Experts of a small language model.
Size: 11 layers, width 320, vocabulary 16384, 45.9M parameters.
Below are experts of layer 6 (counted from 0) of a mixture-of-experts language model. Rows are named router (the router's row for the expert), gate (a neuron's input weights, with its number), up (a neuron's input weights, with its number) and show model dimensions 128-191. Each number is 128 + 32 x the weight over its row's rms, rounded and kept within 0 to 255. Numbers have three digits each.
After each expert's rows: "comes after" lists some tokens at least twice as common just before its tokens as in all text. This comes from a sample of Wikipedia text that the model never trained on. Tokens count by the router's weight.

# expert 6
router:137095085216146128157102201146104097131075120148112146132123157065072154098107136153158161134141080075100169091088087120105089199106195102065140173147111178132122184116095116107123146142110065
gate0:098087127115121132143128145112164171132132157139152169119143109137106069109160166155107115092137125162114121150188141110088087140106134138027184139054145096133169151170029150119147120135140132
up0:044093104153079129182119117160099129114096140143157133092163140158092092153081080186132147112160199102129146139113114170119150141142124163079110130100112103060105138182078107144141131157163131
gate1:121134134124153154127134188116108103121081116131159140078128146072174102033061151119142143060174161106123178111145110159126091127133141088152126127080087117123128131098124067108113095088087148
up1:107126087114163118150133098145074131098107119118142117123106158095136099124136106148162169070156086123091114082090079133130105137159034121092108125112121147143104064106156079145160130087174120
gate2:119138091137158115150101146128177091164144114138176122108113121116167123155174090098180068035127181175111112117142194134158095124119130146108148136138134071154163119114142154197139190105173121
up2:119100103080122181159140123163179103022148157115118131120142154145119115127127181156102141120110112118071163108223147133130157134132123158151150147129144018114138118167148140102146129144147071
gate3:102143080137161088181117146202109172171079109115181105092140133183143145104113090138126123149176142186116161107098168102100116138081146076142165147076108092144106078091112116151111148110100095
up3:091136154183150084101127137138130107157084119132080053125083143146155092141155092084129117132083141070161154113102115144159117000063113095072159153106121190087161108124124099137140137118112137
comes after: " |", ")", ".", " |  |", "==", "% |"

# expert 10
router:140175094103186118128100076189157134133163117090132117100180145140085070133177125176131116161112186169137173112192168155076139185094183122158145116097139161115081195108129156064168099090095135
gate0:141123118146163087116136093104184156180122119171103139108121078110183057157119147129111113152150162170140129072087123093154092136145076091148147134082105156123132153127116109117135106082154173
up0:102147152133142107142129071155131172146133157116168060094137082131213152132169120115111133155090186168077099128120120160125149126122117143151185173147151136147176067108147116102140136139165177
gate1:142141057148216118117103062154112126102153123112098098127145108123133133117162117070121060165106112126180083130138161104165153127161136083156106112102125110084163120170135193099160079133081168
up1:118170104066183140165200107146146191101115164045127129155110115092129065193135118135143168150124165090106162156127119129116151184110182159093173133127132091148181134118127115054113120127110121
gate2:104091138117127088137103135139124195075173194101132147117143170135114126115089110130119088162122127165080049064185086158110069122148160125150109096113160147139125149063142137164105093162122092
up2:123081100144139119098129126146129122166174201037099123074208128105094114128111183161173132134139169104104113090133149120072096060144136098104105081146117162103126103126140141135116087141148172
gate3:053121170109147156163148089094084132138128121088179175117136131213101174146120116164117158105152000099170147162119138110209129088178093134124196090046102109098157127061082086065172134203080121
up3:098152078111091118128096112119123099119169124088103094166060160174097147162118175099143132155153142178158185137167125130185234164093076104119170133135114154072069145131195134127170160131155119
comes after: "\n", "\n\n", "On", "17", " No.", "14"

# expert 15
router:146141152142150057136094143106172066147164122096160169186129164099141085076109017144116127121126134132139177155097168100129109144152169083103173147119108151132113183163119123086138118202093095
gate0:109107142117139162148133141132113145158108082135135168173126113136087057102114135124147150113136125065118124151070058157151169180108157149124154180141135105126185073027110153120137172148143123
up0:069152139109090145130150109073029134121141130142130124163155126094095100165140154125161214149167119168128079125098101100191111132153116135186214202195159192123088133131084160150175102196154160
gate1:121158181118156105124134078130155102121074114124140154152119120112111118137098085081175159158087097163148093131172098130149158162155108121102149147139143148119207116076068164166174163133118129
up1:161078157145133131085191145183107169106149131130154121126100105169108127131176111100110063145102163145131068137182156135115109150123092125112146140139076158106138132168146067113182110149121157
gate2:129128114165137102137170120150159134129114141105160145198119167122117157105096222161100128144133102096148070154161127119133105118151142121114109087145172044133170115164132137141124136140168100
up2:108141094135099145124160147129113154126136149126152139055136138121080105137115131108148108119099133119179129115120134166094085184099138158123127163168118165144126177144122113138113083185128141
gate3:076076094137185155139149068102157054098125111138191124141093116113074165194110138122087166126162071189098134124159107149157092156147145131106067142101142146144152144099126130135133138163136138
up3:158132150130135099148133081165069108135093126135100146096153108054140088123128074160149164094078194140145150157135051139129138134143147109157100044143144102179052120155086143108105184186127083
comes after: "| ", " ", ", ", " | ", "- ", " in "

# expert 30
router:110069090110099181132160157055155145089144149078107111105146151159161199142122166139126186143118111143151151120124097121182122126201138161137157115150148077110216095142118091128152144167100121
gate0:087081157120147103136179118120092159147075143139124143150138109163190113136101114123126117161158052127179077100177114087193129126138154128123156135157117156162175090174117130165146125092122146
up0:095127143063174086137122115078103190135099164135178201128157137130118133131226125160163162117152141125106104053111127112100165152147120072092106108190178165045121123122098172133155153155154195
gate1:119118068114109171104115135107106136098182137116133142113054136145157166102128116109117157132156132038125160095087128159146150113105097172087085105133142150190100093124131101123181129096135168
up1:082083121138115166116115136109104126120086154130128093094119171108111121156096171188077141204149181160114057158099108102140059083058174117094067129166156095171138127084188140155123120156134103
gate2:125155107138143133118113092099121145122082114120228124168159163128079089118154129120157208090167148165079101148091110103124131130065100180060095133120208100114171087161114158106094101111130079
up2:105122082118148163114039119142151120055097083127137121123119168168129096083142102135090145133057128130136093091139110140083142083110114094102091116086137136158165085200123074141123174134147105
gate3:120185087139118171097081136117096140148107157203135179160140168168125182086157165127134122066129126099177139104099116136122114176118156113139120111111137131143129156079122132119174175120149129
up3:139079116147131158125127192150153128131140160042062178095161143150093134182163134123114140153159119140118081200153100115141045145130169160100145184095149128110129115080162215096164140153095097
comes after: "1", "2", "–", " | ", ".", "-"

# expert 29
router:154074124155124092146103074177111134117177149142101155172135130111122082092185075165101144185152175109141098162159110125081114153166083055197122047128153114133058134145113182092081128105085095
gate0:163153148134112081098151120118106054155133097152071149117118169123183129136193082130051126163184180066173137107146066172072130106152132142121135112137135122090115126165110131094076119172150056
up0:113153110170131047158086088103116140142131142166095147150126150162136080167137077119118163167079146135089117143116110114183120114053079137162139109127155134207088134151088141163086150116097086
gate1:156167134185146121153100057171155130102149159111127121095158128139203124104100152094113181133129144080157138090164132077117117079143145113109132127138012160130127173133157137117138157109169138
up1:121173148110124137156119120212065159140150131130079145168183098093111120162228096131112114130115118166074136110153125128108116146163137135154103099114150163192098164125178088124111149131059141
gate2:184155181140103125166118106103106116157097098095101135165094113111125118104156092151190127127111120182157115159121119169108140074089115075126082078158142088184073195124091133129122156159084157
up2:087145090087109185147198118141124048168103176116208125164157108078128167128099126134133122184128211137172112105161111114079188138191160109120125069084153164148088083137111126101121117170091117
gate3:136093171139123083121180089158165156162156115136112052144132127125130089127126135146111132103090096155071172180124105154103123153067186107130145149181127109141183170115149079083105174124104187
up3:126119123208134065132149119066062148134172127120179160122130129078087065133128134153126129159143160104102145159118095145109121186194084125080131174185170123148115155118149083120115142098178072
comes after: "\n", "\n\n", "\"", "\" (", " '", ", \""

# expert 3
router:138112100188157084179096109089124111167164144096088113088138180104164132161085081067115103122124097188183110184096147121135112109142125139103103126151085176093164180171132120081189046069047136
gate0:131085192133109093075123202137119143140155127160126197163137121144095156129128074083058169141094097149130179120103102129131058162167156146160121181152177093142119111157186157179170138150148117
up0:121149107075184118131135187099099115107136116162122139154116126111104161177207112046091184098066119070116139135160146188107175144136138133107146149117164192159101127106122104059119147126165076
gate1:145132125112172156155152164118178113106167114146186143140199117119129135117115047120153148165121174151152160133128163128080137147120100165082124148036107047058136147093101181130189197150098167
up1:065119087138137140129149158124143087055120105156107148136119125195119134199128128093122134138127144168143143128101105148120130128142214135093111108114094104096119147103123151093179106140127059
gate2:108086109114104051169109151091130059160132152171170172129124105130117145153123136106090037105130111128107157123136138102131155126152182171119117091125100110110128104182140108128124056121111111
up2:126111123133058165126163158092197111089051098133121127125095143123120152076160187092131147207081117162076133091107108080091116107079138150203107147141086078148143131097136158174128143104145100
gate3:111113148118123153136060141158163084127135162126087168133160115169127089061171118109165120152122129128122159109138114105077156085137163100150151119136113104191153120110110157075117059137126071
up3:187132130085166097107131086132154061164111165100092147151128134138085089116065100064127149157154108092162105115126220117126102125094189142211121106145135105162173124129090114149129136119151145
comes after: ", ", "| ", " in ", " | ", " (", " "

# expert 26
router:097136084208126130134132154092161147087098145151166122102160104149161100171171115083165122052126190117115150162079110154184092091099099114109158157000119107125086117106089080078116148104127117
gate0:106160065164135040138105164109122077123120123158118117096109147140105140165161145052147140112128085134081123066155206131174142082109157126154143147146114106088140093121142117182149121108142162
up0:131093183114065132104168181135177136160155103082106107133087131085088141100149122125129174138112109139146174134131113150063150118083125154036145150081070148157110150122114129081115137172147094
gate1:116134155126145093115147143110135122104117145124118134092169123128112106165137181110120074202134107151136157105095084126142132110136129132117104117129138107140150167147117139131129146198105156
up1:135119109123082186145156093126162142170125162123088159115143108090085183150157101141142085121097128103098122105120113136133162126148113167204147111105136146099118097088114125099163091190176161
gate2:075150115126139188121126084104097113056117129187129141151138075152119123084116103129137157022149155115110133147124088127108169115127139137104159162084164119133091183134102135120155139127140123
up2:086133138137140132139148108117095171117067168162066126146066208173125147101118170177147056153154149099103158166099137126143129127178175126178155179102159167149124137120157157105148188116042120
gate3:137134170140119177116082182203096031121086107129176137148168160153140127143132076130125161138114165138093130156142104076122127110193091089173108112147104090151152147155145160180130115131158126
up3:142134122115128134107167128096127111118173124104141119142094025111098150123115102137161132082111149105141182124153157194080103125089134166189179123089120146193176123060177154156109132105121130
comes after: " | ", "'s", " ", " his", " on ", " the"

# expert 23
router:139173164090156099154195080189181191133153103125145106118133157124139110126139101103046117172143168158111191175119116116119116163138197175158183087063096124158064117115173181107102081116160137
gate0:090206105106132067148099123075140089143149155146158200227160109159098136164138119165129100089130109117168172192180166160160115140106147100116109093101194084109129161052101153165106139089134145
up0:080171180143090113149168122201137123061089146049070158142135132137156104117121097158118123132189111126127140104122152128153074102127154087118140082152110074090124078077190088088157158077123136
gate1:163155127091085108118118133112121155119159183156096132122091050155113127131133140162172126110106185125089136136145097124095110122137120142144134117083100129140093138202138142168123175136122153
up1:150166166132169149124134131110090176093137139113112116206092159149138145112188167124149098166104156147104144105199085127096134111144116072112124139104141099116131134127140145149087150116103067
gate2:074153181140136128111147117078141135139100145138066080159149121136119131116140156141093154090091109167109087069144132183134114159139042152175120117123132146141059102138159156160115193132162161
up2:088058101175117152125141150107186104122107138168136113126108084128102150097098136104141104163069133147097108099095127134121173083132136145203174140150113184153149189123109136108106136199148089
gate3:133139126138187156195202123083140099129139128114121115131141135130113159097147087106147151152136139092054163104130116169073128187128178117127074113137132058100143101159100118120121169130119107
up3:123127138145063064057173108154133172141131140119125139138086141126117118146136121109110145136182140083090175149077097139136108104169190152142139116129106105137108120168061194126106127106114139
comes after: "\n", "016", "015", "020", "013", "007"

# expert 2
router:055118152144144097057143186150115135105046079168076142119161106102171115087123081125127116118139123132141140048122090124149164147172171157074103184073107122130173092131174144131128177155128106
gate0:122105111124073211125117131141132167115078148124068060129107205172137155179115188174146059130089137094142153160143120105170122176163151180123119163087065150100133126141161096131106155121131119
up0:169172129134123085125156125110103157091146159087124119094136129134130128142146131120115136204082128125126168067076112118173158092135134100191131172142125052120120150158135153115098136118153129
gate1:149116075160103118115123098092125169138129133178126144085086108180132154137171092151114111126160106132110138122134126143169150048214126132058175168139110150118091206068104115134127111147191130
up1:117126185114133135142129107103094166147186152125120132147074181135128124096180105139196141133134102090136139145141058195147093070173115162107124149150081201172116107090127114161128159140135156
gate2:106151128181139075126170174135128119141127126033159165187096153176166114141129095143198133084135128103170142146119092114150146107117139153134141117110117101096149149136210104148171134152122029
up2:193157187113139196112155113179128046077141115132126114127106138148140148107122208125124117103152135127073129175129160149124160109108135110093172143089160074115124155097190148102106160103075154
gate3:097147180172105118109097147148132112153164140121103224186148069122123136125084107143127149090172076136105132065125117142113128092086106121167149073127149115150125057121100107145092137117154144
up3:137100141078117120062114100092133138113116101091134127109128120100125120068168099139139022203139112102160157180144141134130143121172143143105050098128104085134175152089138125073061118101124133
comes after: " |", ".", ")", " =", " |  |", "=="